Weights of a small mixture-of-experts language model, trained from scratch on English Wikipedia: a softmax router.
Below are experts of layer 4 (counted from 0) of a mixture-of-experts language model. Rows are named router (the router's row for the expert), gate (a neuron's input weights, with its number), up (a neuron's input weights, with its number), down (a neuron's output weights, with its number) and show model dimensions 256-383. Each number is 500 + 25 x the weight over its row's rms, rounded and kept within 0 to 999. Numbers have three digits each.
Before each expert's rows: a language model's description of what the expert responds to; "comes before" lists some tokens at least twice as common just after its tokens as in all text. This comes from a sample of Wikipedia text that the model never trained on. Tokens count by the router's weight.

# expert 8
Verbs after to. Action verbs and prepositions continuing a clause in narrative prose, often after to or was, such as destroy, protect, threatened, install.
comes before: " the", " a", " to", " his", " by", " her"
router:538455516528532504455501490506526468507537513481515492502493516493481464477521491519488496513481485517554478493509532528499482502485486498501518517517480541527532464525471499502487504508510525527482485503502473537467467514478487514471547508493481546506504472493498483448494488549502508474505530521539502486485553510498492494481487506513470468480501525474497517504481491497548506524492
gate0:529467581529515485539494546465532515533513519447471485482513540487497469502514503504476518536481546507487526494520488512495462489506527507505490506494507501484541520482523461517511545465510510520476521546509502490482474515517509533506492543474513486479472483468502491479499552527488542490491475480521521487531496475549496477472502508464440499457519506541472472475495492516483551535535
up0:491494504510507514493513493544520558543528476514508496490497544506450485508539512515479483533517494488456527495502530480537492513531465440495468488479515524550508484490540471465530482513511514480493517536496486492554503508500462550492527526545465505500514448478517490520428489512488495526489473473537530517528469543467458516480499461519483497447499449523468518468527508494467509514489
down0:512467493501496538481449520503547476511507488490534475487463476506492484504496450500499494489527495504500524509470461515497498496456475414482497481505492524503531477484501473461518461485494514480460483520505492456536479481526458524488496507491511469564475502494546463503482499557538514456507488504540486520485509506500530466551489458512506500500522525481472486459507474471489546460500
gate1:483520478519489499491488478535561459493499532505532435514462485508505499472505501489496491490453496514463554526533483497472499505487494447467506501519514504521470478493536499472541500516517505471486501532494498503485487490486511517486527502497519464458507489452482522497462482487490512533543507501494528503505541536513512458479521468507508506510468502453577511479489522518493534531530
up1:530498535544501500515493526497527472534548541487452470478509494483521462534514466497492503485479499532518535490537512517482536486466505478456480494502496479454518487499521521485519481506478557516495495508479488507504489509508495505501508540515526482519475536520505482480477561480530528498496524528514524488479498512486465468462493500487482497504491485459539482469520530539505494520508
down1:522512486472484554476460510502505521475506485515485540485473510534471493487511459487539517516484515507462489492520490512458485514471482480501511470457533473448481535509480456495472486472467493496500504492519514491490537524484548486425505509485494506539455516494486490451470455542520531517479484493530501509488507492495488466520473495507515503511500536550510477508495501543488495509448
gate2:476563434493492472488504515443500528488491500510486526544436460505543520483483531520506467501487501515519501493493491457478503513514498528456495499527478501501481463497486480471491505529537528505514472492470519498461518539504534503508526503511523533501465479547448480544503554516484533520486486522477473513507520505538482464479536508565484509510490511475508483490524491523523576482480
up2:529507483432476465484500506500465474513470511483506494527510463500474467507481498505485518534543496522467486496494506456492526466482482509533488510481475491523457439518484489493486542524473536521500458506478484486514504559453506462478508502541481494507511496540469535477442549573480552509545486503489500501498479526431507530456506512533487481484501477486517462520506500452537478512475
down2:529470508460495484517488526507497497493499561442484494489483471483498481465497517452499504512522516521472502500457482515443494472529499540506495480513495559497486501529504543446450511510477522527493456476490464504480500511522486460509488520542479515492477483514493534460486486547454532484505509531504518532498495489499491534491501536485503477537498504457519499516473509501499479491467
gate3:486503490539462458507521498518500447513513487501498493492490478500521478494468560481498471535505552531517524486549480470500504494566501432494499489502485484472517508524475507498518465463516498509502522487501460480525486480502505532544511524489529522480525488471482490509470506481485508505480511492514485474506461542497541513446553523486459478548479481498501467533537518503491536517471
up3:502502449538510511489465517521491519514477520532517505474520495505504508508543481493483515457516500475531486454500527480474481549508498522525489504517502509518504473528530538502473493487474512526512467501470510490462506475502502511517520467506497529483512498517501524441513487514473462469560518499454457485515501465503469501479468454507555507523482482441462524466493535489546519493513
down3:552470494485531530497491538502519479448523471524538500496488501473502462498557496523501507478460492525542488443533513515497496508523513504465528538505555545494511543538485489509525488457499536508511499498530473483493508524537502510461514477447505530501481500466507498460521494513460484509471472549511493533555502506472491446466524520545509469512485528469533499526495490511514485494504
gate4:428515493495521517501426503515519482499487501519503454500493491499483506527488540482557487487471524487483481476512508472510560513486533521555504500461477532490461538502510474541503504528532496455497524541557481510501504507524516468546487516519453480501514520558476447514474486442507485535521456461507511506480484462524479532494483513553509491493512484520508515500507463451487547529519
up4:494471489496496499501454507521509466519487513480502529511486509495494487482488475510457508488493549538508489509488508517512504532511449520459530491497489512537497490480492517475452466517506521488518540511507495508522541536519479524510526450457509491486493513504501498451493496565459503500513577547527462497487521502563554469506545521500474502530524508492479499525504480465505481480455
down4:495493465504518505489506479496464531497547490496489485478527471516492538445502502527505503529495456491548515453477517524482494512532504494454526494489484542488528534523493527480487494508480490534507489488463511510517472493471470533492512501532442529505524462505509517514514488534499487505491494464466467502470480533529542492481474492528502528535496532484495532535491503539521500517445
gate5:517502539508511477560477507513510503504477506485466499471476513541487463514442489489454486516493518503458468447512475472491457501477503542504502479487500517507507496541518502508469506531513493522487450521503437496484477505510528486508488521517538536531498477530502515488470506485540483512495441500484481492482487506452457518474494470526496492480483490499435489533491499506469542481533
up5:529506529459511496497536511503499501501487471509510508505485492524521482506451485521489485519539492484476539507524481527462523515443470514492499508473497512468564485495504509432513492481499509465499507561524477499470501540492499469531466528502481504507467476484514492519515533480494514480471456486490511523523510505496523505486521473531481518481496513499457520504488500443470518458499
down5:465577471458528503536479510482502549465511472494454468505484528518503454445479467450487507521501499513482506498456532478545493501495510542520506503504485529520509496483527478514457517513505523494502516472533503497479540481477482487504513523522463485511529490495502540490530525497483496515493487515503485487500493498523512516535485510508478492505417517500487460509502483487474502520536
gate6:522507487531484466523473530556525547484519511568530478477481484507512548522491503506485505478520522465509520437469489496495544499561489524470490497475472473488497527468528508530463486489522498508500486494530510510498505499519488483492467504457480507518507532511512470491496486525497526517493522538464489528484498482525467512449519504498465527562509501502541509546458493529481508478513
up6:463488470485491499515486511500515480526476515516488503509557505486493457467560499497505501490518496471517466506522513513511472504430511519486499491493458544492550479477478467461531564502535522553496523515493482486490480413430471523498504525531467481501535466493457483481515569510553470528509520507517518504512518503511513513491487459487487466519449498479447505500552560510510524514508
down6:482463536507506474464514534495514487537533449489552511462475530508491495478511525539526521492486518535468477536465517485511507487483490484466513516459439490526469478538480529484507507498545500512521541499466490445513506528504457548467474467495503483483499475458497492520493507508487532503488467489485481485531505504480530494512486520511521473468549531486500527514512464493501502510527
gate7:486499515489508476499449541460519495514513492515511523480503477475513560524443472518525504495532484494512500471519476535515490482507504535484526498539497491461541499537490497527476525493460496498511492479485481526495473485485493536485534521475523497498457495529472475464515516516501464492476548537496459500461507460480492511476504514540490522491483489525501514527497514514480509508474
up7:479558455478463512532552493545542559492456507557495502469461488502473505505503513458484525531542494460513518505505491494527538541458479480497471481505503522485465500454552527493520475513530484511523515560518515505547497456513492553529470503515474512489538504525510539530481492475485500487538513496514478533498466486546522496475540516524546496556481448494520493473534521506519473502483
down7:546491534494521482510544472478526506507507524516504531455519444475476467519491510504493506528492522470547468502548495502512480461510479486507492460481463524473501536534486535500519487495551525458480499455502482500517444440495524473508511501498490498498445503491525463508480502530512510495516510483526473511527510473515532474491495484505528490516466543496566482555498515502501469551457
gate8:502480509471489499520500529513530539495474465518545490476491534493508524507459519545527535519556516505458528488521464498473525544519498486506451494532504471485500437560513519520487532497540517498489504512511520512545513554503472489504499530518492476452541484541496513486525451479549467558494518552512494511512500482501444509503511499469470482489462505440478526539499480458513507523520
up8:518533505481493484518509451547471451496499463503508484486471554501521555514500551534522518514519511518486507505545477465452488508488485480516490500502514517464526542470462516534504487455443450495544485523458531508505522515512527479504506466475507491528470520502521485536534519475556459484535483508477507509505457496545476507507489528448448501441506550552504549534504493491482508528510
down8:532482435494553476494476536479465523479510492526492475529527482533518535484501516520483526515502519498501461489497465518523500503491441514482501503511489486472477483478475492492502493525514545499490497520513536484561516561493461523482516503505476480516549487485518507511510513491465499507537520520534491513481470471486461569462498461510481496453460513494500479505536497503480502510496
gate9:477510484520486547472479505503516533522561475510551542498530433475491530524513478500469477500506492513517516524528515506508543523445507476460467520503527532538533517567478503498472538524502487511516525514510484520507498520459455507508488533496483547489493492490493485468485483517549490477517507488472497520535497494511521521505468497528465479454513497509523480535519512530515457503499
up9:535523542525500473508499543519494493496530448489487517520445483499489452504488523489462486527517495535490456498512501510424525509544541491513481505529518529506502499515500462500472466467480521501495512482510487505546534558490550486519490502492538515508493513535521526515479493518503546476521554523499468484499509499546550551501491517489443504508491507488489499504504513530488459526540
down9:534475488467416522457469491497488506468509503507453488533461494500519510483506468495486501516518492500530473503508520504531493525520513497463511522500491495515493476506521494460456479520489482490533495463475474501512502524472484496544505481487548508522538561467534481476482531516493499473518516525494514479481505492524525523497485473459489500506470454482479469498506454473460488556507
gate10:509489503466482498521509484510540446503525510496529433488512517504461518466460472517473502498485507501494472508506461487488463532496461461484500521470486527526496450467524499517471498503496527500496495526491488479485500502463523523497509487521480468512481488481506529461479501473533490518511510495492533465510522485433509539475482500501529484540483528479461514443445524491505509512487
up10:532498467479533466478500523492451500521494490535487547512534480469524570561493504481523506485470495481510503489504515485469531484502501528468501508503534467493508468500568491479467496500501500476483491514483495476552479518543474523491471448521496518509498515516536512519475514497490514523509484478472476519475473502517519519455500530481506499512484507516513511509524480445536517466497
down10:485500531487540494551545454520461492477522446455520558489510521482488473496491454480518499473473475496524498542486510508483511507485521482529515489490519489504459512490451500495484495518495529510522518517523494476503504476467507491492520495508486528473506514467484500501512493479506543495499485488497492480486474467452420512504483511511446496521551462527508502527470582517489497530553

# expert 11
Infobox fields and line breaks. Line breaks, colons and field labels in infobox-style lists, e.g. ZIP code, Population, Branch, and taxonomy words like Clade.
comes before: ":", "-", "\n", "=", " by", ")"
router:478502499443515520526458514519468515484512482452450539484511492519519533470504457478503519508516515526477531482525479470495490505516516543530481508448495502481442488514494485508500508509468486481493472467479485465486516470503508480488516475510491502533493497449507505513488470449516529539519530515505489514501500514441496488498468510501482490471495454535539501522525486475509521495433
gate0:447523515504523516513491464536502508481511480441504504484494515492484551469495493507492500522496524518493486493497502523472490493543498532527509496483508546560467473532501450532488523516505449539476487462546476494508501499519456533529462515484519553468510507530532476517502486471478505498501529502532500507512501488533539526522473496470516488516490466508537448479503487470501477518479
up0:460514496494528497503519461514481488504496516480531517500518503500493501515505555496511534520479527530513479512489519485515474523504530508505557545503487505534492499511524503519504499503493436548521469474502485574465463482503518484476469511476488532508508508511518486532431489438493481520531480489545511496537484474486543531564478496443529493507495509492527473506482536473474474480465
down0:524484482494510529505487482491542520486459514460470497492531471450519472535476566488508532511481466495465463460429506504436493525438526531516505499483485533509425496513478513492493521495510496503511497484504501512476442517516497500484503522516498503547477483526496520501543500483510499494454546491460540500509483512502481478506492537542521502556512466498511460475501530517490498464552
gate1:447484527465462505500515519511499512480478519492450490516508486457492476469535450472506478500517549503517484508541466512499502541514495490512510468484484494452453494482503512508474525514507505491513479509538516487461486472494498509504585482535515472478559498481473483496508498508500517523492486498443504484506530495498491508499505487502501552489501466496506444525486510491462499500470
up1:487510472470475568473486503519492497498482528512493488508491458500496499470524465554454537482514511495512410470438487459487494526497505490456494456469469501506484516526558482486478490498489466469521492543519480511517512521478481462511555488493503480524506504475481471529537466480503472498495520509492509508498487484509471489477493465497490500498476521511534504486519476472478483453517
down1:529521505525470491492495510519502511510466506504533504503484502434495516478503509501507512511479523539458506507514463513416483498491505485530536526498472546473541475472531525491443467509490488530513485497501497494523507494539488526511498512494534480502490488491493479493548563519525544486514472493532511471509504459506474483547506495498495558502464532498496519503508464544485487505506
gate2:505482520513484496506507472464518478564478472487490495491484517468498481488491516496463499522486529489469525481519479507513543523509488465476504512507492500488512543516513540510470512481510540511534530492482515462494465501469514489507476526485500491506507529478471467494505547547537453496524542491486536483515519523524479472513526559457501487497469498531456512507520498469499509485506
up2:511472529525453481494536468548464515497500499511498484466510526466512498534448497485496523470499511493479474489452529473503524511540519525477479533514490457500500475521568475494435524506498477503507462497508500542513502488511524480473484473475520490487482482510520511500532496515500454497463457504532507511490479500460491516511512495485502540544492531478469452535490519489393521532517
down2:479486501481510527501470484517461514521537510495481523541503504519455508516486519503502496510455509499504496505491532526476499483509546535473492512500471503519505482542511511489490528545498499503479485473505505529478513514511507499510469508458537534472522512552519535500505480481490485502497469519498509495495483492555499494474475497527520522530507484465493517523523516534498539535463
gate3:468518475497524542556510508540505470523555543485510526518481479488470539496460475466447472523514484526491475534517504534534494487470493532516524497450503519515492488519503509526481511508549513504498476518468478524509497539464538464479520462479491487453481472444481496500486478511513528556518502475527520531525480544510494534521513503515518463511474456482526481503448503492521559507491
up3:482564517504513460451515511494515503493515493500510503494496465446469518499522461472456526491480549517516514588562494508492461507511510522514515523498517468496501476524529469499488499493500503530506508513469478516507496501465480509519472535501489503481552500512471472516484478509504525473534481550499479514488510519522519455501470483510465469465521503505511503493509499509505520533537
down3:475516480470459511524506503511518536492508493531466490512479451557498502499495534496514509462480489481519508509467471496531530527482488466482495494472454521499518482507521472507499501488477492462522541476504497490538531497504488491454513477505499493547530470482485514519523467496521534496472508514504506497520490474542452542529502476493512508496496484496508490474523477490502538549494
gate4:488524499504493511534466473545503460523549494479523461532541465481520486554512496479470482473521529484507532541478500537517444480484501530473539508458561506500482479513494488502491487557474460505527538463521474486495562510525434538489509502523497468525511506528511477488511488476502546486493522502488528490558484572441498503492481465481488500470520494496523536515536455490502491501488
up4:524493532497532501505476482492501476526486481496486515485498523493523473532518482533501525496505501485511485489476481489488528485506492513535487503484483487514493514514494431478494480501513500548500507471515504466477519441483467497498519514496532488483477478517462558472502558449518528476506527495456509507513512521486512500509463484505488498517526527504488487480530472504547505452509
down4:494468508504536507516501519491474494513482492518507498466522518510502496457489498493496515461464441501527497503520515482505483553454497492497499482491498549493526511496520501485524501420533508492551497477498504482516525548525456486508490493438509481537531485471563537475512450452486498491528513496478503548466500481509462540500510472495485554513474492486500521509502533481502447453510
gate5:513484492512488501503467532533485481445566490467513510514487485507507501467503454478491534479548521525515514507485501552498492511502508524507511514475496518464487507489520480499479490467480494506518493489511482553444511504483493489519469473482480513508482494515524518530503544485571530560500501485494514481422491457511526494504468519480463499508410522520520493493493466455494495489465
up5:526502542503564494497512474482502511479485510492510462502457544528530467517527520493487481493470520485514527492502521492481528526553470514529534467527496489492488520468489525500498458490511539506464508475509516457485492471467469457466497490492511547464497510504456534506513509520440477497484498487464484510532484514520500479487512481475529525492542479478497528492518530521487494485485
down5:482479503446518526456528543512474507492500511467515524480453523505480503506474532495533536521523506494472540483517504509474463463478518502483507534480541515492519482508475476534481485505484489488543492510478516509499506446507500519523509496472482459478518490475540489515509490455532554527507504495489452487472483526483488512486532520497512497466496525486534513497472494444444526485481
gate6:515523494470464506464511476514479533525482477475486509467498489489504484485508552542532517487498487478472523502464523443488463507505510495489536486493503504491489485534506501446525458452511533495452489497475492512436497514510566504479462475492519511528550552480540488468510520509508467530512503484530518447573460490556506533527523542550514493520478494487472482508521508485522500493498
up6:478494524508503477567537524482493477554456485546514534523515477516457496516469468501514503484485526525468533525487481514543513471518506516485495463510489508499508478516494470547464470468482449514483474487490479522508487513488502477533516490481524508503518538533494490481493484499525538484476487449525507500508500523519547503476492487519480523469488497477523531514527505528489517524522
down6:472475446495520510487506523487548509513481460494490506498538503511512438474517474520511487496507505538498481549490443478484524497481530514524491468493471489494530473499479470477541507555500485500444473507509511493471511482456517542489490516508518498460532461499508446491479505524462470506513531495498513479533475460487543480504537495496478517502529491491490514492539517504471490485472
gate7:509501480481476520499454477523448499523541483531505512485491486514490441502528534487545510491514464487513496500530517484526544506462474484520503533541504483484528509512534486499520519488513496527512506490484520503514519494527456492513508476540478470479488462535525528471472462456480487488505492500514450515483471531487538500497490461484511502504511555486491545504527504511540546457516
up7:519504444519525472483485499518496480497503499547497494543503472501469509486494518542482488515489486498519505486477488432483473499507522495472524509520486509472512481483446527504465518493478473512496484524463460526442527425533523516545507500477515534488481482489500518492502511511521491516511508499452520506486491495508524488461478519511535459518460490507547513524501535446509489546485
down7:511477524488526493491512480507472500499518526516511479514500465493525542478483500510514522504502490507493487467520469537526478489530518480485542465497497499470500470453504506557506494515518501511526510492525527513507529519508507450499490489518522530523491474476488430521498520529499475486478492441536493503503491452518478484506517502514484455550482526494484513516486450496470526536509
gate8:483553489480519534528509513500478487537499499499483548541534557497455488517496482474510518555469462510516502503519492503542537501498514547520469526521497532513465490503470493516483495546501495502546521508518495467489519426510500442485501535522518479456527465500493471553471556518530473513480524469459536491523482471527520487505489526514537458479518475512455495494488487496494474487492
up8:493494562489534500498503492515473520492494503522497514544487504492488519521495463512486516530551507491523488494453480458470518524522502471479489502515485481472524521475493530491476464513535487481482459537489492472497494521555478441535493507489492509503528560475483512512476492504495496512459461547459514494476569515537494505522483510529478448510506540475508494520507499483510484472512
down8:450439486483511460482504508484489452482506487475480487539506489492538529514505477486485477513524515530493514504466484489520492510492469524520530475504479481498543486526505474504505495478480487534462461523459485461507492515461482515522528490526523538492502494507473507494529514551502527467500476504503486457531522498483482483549479484474450513469535551512540484496516512522533488517488
gate9:465530489486508528527480543463477532483494519527457480531518552495527508491513469524451487492494460510510440521540482496498489526512508498478499455469529523505450479490490498499504518502472501479463487544532505506436525533497502490545474518538521462481496477484504518480491485504468528524482498479546509493527488462441519488498527525556539521484501509534486475505495522454490528503491
up9:494478512472522476515514492485462474522489496540511514487537464491485494497533526518501494529501493534530524471527496514539505509472504567528459542481505517463477531501482530519488551491506490522476493500518483472466469463472522504519502508515493509509548517512508492494449486491526515493523455487526466509483458499466546485505491517490502525541509434533477487490524540535479473511463
down9:540514503504515567502483488502474490511500502467495510506516498496515477588470527478543496492489497467494529536490491517514475539509488510479476525510508486563511508441503442489487500505522482480490536501486517497514495498511519507480487482496520462532502483508484437482519485533522537471498517491518542536473510431503512480520495482485443491485494507542485476530509505443555525536516
gate10:496528486496519489506438484502516499484472501505496477514504537548501506505529498531493526503485498522504517497490468500512502502533478483489485487529536493451511435471555547474493498504525491506506440535461459518513478529483521478494493463468497501511542469504480497507503537503492425518500515513534480527471508532529503506500468480482500517523518500493510533516507502506475547527510
up10:503526471523499548485483504533475510510484457484499536503503527519508516541482465531485511498517490520498481521500449502513508513542530507491519494549492449492491510508496494505517548503490443500535476498484515509491506495483550498516488457470513530512493496488521547527460487518483536496493562466466523500438491466484458495496497524553498511455500475493523528467505530459508502512498
down10:464490483474498504491515495486471467511502468486462519534488507498449510555467514441470489527554532481488487533472529491538509546543495521489490507509539528543465537485557482488489508523483477473527591529499440485515487472508466504510486486524482476471511515491511488519502496515524543490487534531474524500493494515493491546514495504526470473493515488486470518539488511440502539516492

# expert 14
Numbers in motorsport tables. Digits inside numbers in sports and racing result tables, such as $19,335 and 10,324,995; also clause-starting words like although and which.
comes before: " |", ";", "2", "1", "st", "3"
router:529532508488544485545500476519508465487500507527493506482478497492475523482490527495517476515481488478474526512523514505464529485486513533507487478507491501461492484538550516505495530504498507476514469507467578495502478508530520488526492511477513508481483505508481506538533497454499502492540500453526520488491454476515542505467502531491472506534496529488492489463460450482531478518487
gate0:493493460488510496501512455504551468511502459481466514496487494498531451515504482477476483500499513502463518467556502501498481471476499497475514466445508479530496489509504497531448523524504463528482473447440481506534502484508492481488517510495515469484461464513497555501447485464487461530507477470492571492510467503534489478474485510490496481496483513522538507541536483498533508553471
up0:480484519486515487461528490467497520513477528458473482469510481484491552474510537534534519481518517493538501506492499495488521523588496490532511513515480489488501522477491537529503481509505507493494499500517554476442553555511493480466506497493537537500517492517507499526525492502522543443489520530510489485543477486489470446527475485460496476477520489563483524498507506483502482486529
down0:516545498500494528488465480498504533500504518501517520471564496510501499513496581515473516505494473469509496523490525477492512486522487574488478527515469504489504535490497516452524521531488508521500493530489479496476479522502504454464452498526516516503499522492520530508505517473517481469511513475591484498512478533486489518543508490497476510459543495442475512445467476506507511487503
gate1:508457454479489481553500507505518487485557494525509468495492543512514505470499541464466512534462518524488466532519522498493467520514488453521508506457498507514490449492515491488491476505519478505510509489524522517476478497453482496493507507503470506506474485528483487501506484492501462518509459517509512497525551476503501515516517515476494489502536486469484515546463522503498498474506
up1:528487499501522504460500515501490555530496510517515505558512493536488482483527482526502490542502495494483540514512483500516489521528488502469526456517541512502499445480503500474509487517497478498475507484512534548528526516555464507508530511557471496492485472497497482499500477461489514507467436509512482495501494484481490506476494487542527493517556481479491498534486466500502474493495
down1:498488503515482448455466488488512509499477477489537515451466505482479483468458533514501502540514478532472535513476508483435500509439517490454470505457501484512520489495473426539467518496484491518490490489495545500496528477508473521509543515494483508470467452526473497482511505476521509524524461521534528535518547510564532487490498504481504526524481524495521477488512530484459513529495
gate2:476494499475511544486532534536479487499514539480478478478545480476504515508532474477501506515509539520502455488517545496492496494507501456460490509427547526494521492528534519494500497508512475512508503451499527499513543523531454521517484494508505541520504477465510484494495489472496477484507481506516508497524504494521539496497482468498495441447497555501494496502552470484524489524482
up2:500498464540457477481520502483511511497526476498518497512502497481478480474512509488493511534526498511505509574502534461464487426444476465488498482465512482553463518523477457479515508461464533527542528468480456485527490510466430528527517513538527504473518510477483539506511521492476497542468449517543520513466515488477475517481456452514517520507511538503502489562514491502480510509529
down2:474509479458488483492528501506510555527517474529497475512511477538528498537481511509485487494525517471507478506466508497476519480529480525473461475441500514504517521487489535490499500522464514570494522517468518500477504511512492514536523519507500508519490482498461494480507497507526537495479474538468499506547489501499487492499532476463503553479498501519471522504473516481448484470530
gate3:508511493521524527542509497511473462490492499497541504492497440493544489493496528524504494508536489558520479490536520532499518487462530500493502424538480468477493472521473452447551544451489496501529522588538491494508478500490482537494510514539485483524457496545463424487473503505492516512486495487511479489488475506487505526432520508471461442455502507457494504514504489576521548507423
up3:515532483532478514550489522504489493488528462500496520491526496495527462471496523483514506520468514486508500501445496514528467516449505518485469491508546509500493474544516495518485519468546514541469490487478471505532493520490492495495506534538489479478481541468507480506515493447523456476499510519469514503515500519510518553467507532484450485468498450470519497478513499478569474487457
down3:539486516547524447468495460493485502497475464457505512526495454523507485488505520517487473529468489486482534496555511534495487455485469463493502486505492505475513464466505483497477499497520493474515485481482451482526475483509522541502455496473541486512479479496542434481502494491515480484486480505512516522468533493475505422524493482471493493540504507495495497510477513509497525468484
gate4:442508506517513475486472487474502466506477514498522482545534516550488505520524502482485498503486436446448507469512514508521497477492469501458503504495507518472541449526501439503512440490518491511470445526515497510496473457508538527520482522466488530494529499546485503567489528469458468528478473510526477492500493537528522502489508522537477523522561433465482542483522475558513482487491
up4:565480502508516517451522506496493535479539460501521514468487471468484496489503472497490467520502515542456517486482527501498459506537529500553493509524529509484489500473542548517471472510541526490507533428490462469519504512510509491489493520492512520498466521490523502514478501543503535464471495527507508532468496492469478507528473509477486490514481488475517484500429502465499499479512
down4:544513486474515485489516532507572488481554466470490492447545487490500522484515501483471472512445458454515480459475510495510458524524488528468511465517485498483537531492480508488540484505477528478523501486502497497503493474484507526498488551498520506487497537467514477521512532498467494510512522470465516467524486492491527507491539506471484539530448484517481482524482484475530514532549
gate5:504478513481517496489488528494513491497460548514474434467487498504539524457523449504539553505467459508517497516516454516515514480467510487523492440482503480505511462510511497485524471504436520504516521495498532519468442457507491469510444510469477504520548508485475478530525461476521453442488510457480557479485485496540478515538520525446506481500488465509517471470513491526445483484482
up5:483514497492486512515513456474507512456508500454507507488417527478490453518485456460479459511513510503503489524531516507541485485491509527506531487539498494503437521526487525469502512466555508476480499483536443489526527521498486534504523525524508503504461454515490502491471508474434525539513489562544492507503512481494511479507474475556515513522475516511505468537509537515565526520517
down5:536539504510477485498536559471504475512556495494509527497466508446467518463531483488490434476524479488526503479521471522528468511491504514556550533458517502528452503480492530535491535506465522505559473499489512515486505457481477523546474498493490489503544475482541497516443477475464487496498487470494480483545542479487498494532482521447493532491536468484513527530538503508527501480529
gate6:490465512530481464529518484465491477500574489492512554508494524499500454505463513530483533468511538477507490474486493528513478502460518490488475510453454473525498513502479497501530530485493483489486491464474541496475439469498475519517534516504526510538472495493499489491523505491516519517525494520533513502538501530473501463521479506519449454520515476440521501518490488536495497453458
up6:528479457496490538539484493522533493521501486546511514517493498470516470514538519486511526502467510525555509514485490522449465509498520546499499509540520527517488453531463472493479502501510506499464496497503506458555475528507522522493497511505483495503475480506496531477476489466490444548498490514522458503513482522520515529505512505491532519495532532447461475516497550517514511467518
down6:507494456495517482532499484529514483494482502504466519490512509545509495474462511470528500518545468497502486488505523510510514488513470508486506484531516509481521488529493468472466499490545501463467526499557466486523494477438543509494480489452507492512533480531489527460538487470527514515503479465478478463530483521472488505524464484483520548507554522520483458535493494534495484463444
gate7:480501470498486498494486538525535539482531458497534489518522468506493505514509530471464487511482489479482502494524536496491498530495512516447514530456467514512521471513498498514506548500471489508491495489460502506511463495509490485501486456516550529485519498491507513494473447444472499494541488485494496519457461504497524490489491516525454515515475452545499490505491504477491474478474
up7:493505518455511519514552484478483560499548487505456471488499486515537510514515459473479491537524478488541511503507534495468505482485527517484489526487511477501523482478514525480537538526504511476485513488480486501497511529503464486497489495524520478533502487514497491469504489508510462505462506512537486499512471503443502517512524454467506496499535521461507473548525489493496550492505
down7:500563497542483502538494483471489506500457476493509545555477441529485492506526555549505552482478512513548481534529501521511514490532497482508467465488513493485514492521547473462481498521489491475538461540505471504516507460494483487498477489519451494473504484508509479494452505546515502519472503471492522499454478481448458513487460503535467559494493487483520497531504514483540492474514
gate8:541530508477478528466480486514506535506519523487528539514519513495514498496520493510517494447559474491516570485496489497500520455491513503535498503496472475496514536500523469505535494484495491457537549466442521526484535484529443542509468554515509476504483490504432478465533500498504510539500452470459529556476525492514534475509467511501533505509474522507506471497496506500470532486484
up8:536508489538494527486513571485528555471529480476510431485485517500527528502535525497503497500510494502518493518486528499502509512495515474476489520519487487507493541536522449505514500549529470516492580495488471504538516458534495506479501534476511473485495506447491465487539504524515503484502475473485509500501559522508462481459496517479537480477522545564485517519507539515447507494534
down8:460543517505476485527493458524477474529494508525464497451489490462503452485507485509525474468536538554531493494472498486541483507489526485468528499496537483516526531491516468524494528503518471524526496464458523521525499446507485461503485514542471476486497503467494486494508487497497551484529479493495440518480489515527489484538463525480549500496461531481465468511499496512485486521516
gate9:476524498498469522471492483499514489422497491502477493474525480525500517517502472509471520478474505488485503511510500493551491482510466497522526489512512547505507523525550533473498482533495510509525517495486442492536482518488498527466470501483505545514501464502498498477515490496517462441520487493498546485490461466527491529504453462452505466517525522499478540499527494478461456555506
up9:469472498504508534513505484509519525509497491502541495473548525518540478502470465506513531472500522494527463487521496519489459470480562485519492490491457491498522502493538497511477516521542481513491536503512561482509524511451460541476485508502492509480479528436517504460531514531477463500513498513470525533497491471500503535447499511509512479527479471501494524480497500504515517486501
down9:492501495495478476533462516508530455481497489523440484543523504479516515457487507489485506504515520486508518523460450527515523536529499479507487512511489503483469456511511515522478451490505529525551484477491457494549469429437488546510521461526507488486507481544499489514546519498501525536478491510505506556518481469479463486489543531482488491484418536513527472490500491520519474506520
gate10:483522468502515510530516488471490468562490507514521486509516449513539453510504519451479512519432457498493510491524515519504504488486488484506501525466495505486485504504528489545511519491488477489461451472540549469484493490489513456520486508494530504511483454530504496495489469450501473511482463541459519472455474541462465474508498529474510483485516430532501487494505516468526491495516
up10:547525474536441522489501533510460510466545499511489497476489473496477537455559533502496512492501552520530460499502468509453513487505486497530488474502489524564511493532487467512463517554510476482492497495530517491502514510463542486466485505498525497493465500516505502498492481431471484536519519495467514490513498520494479528448489509443491480521489505482485494524444517470525482492501
down10:474501546510503536498461508466538566503555510513502489479545499501515496489516510469491539557462536466522492526462495501474511429506505485508443507462524523498514529523461510481506516459482491524482524486507466482468497501529489503517482515530532473470524510496538509513516543516479476511499487536511491516507503512465524478496526524516489535501537500519486500484478563511489511498507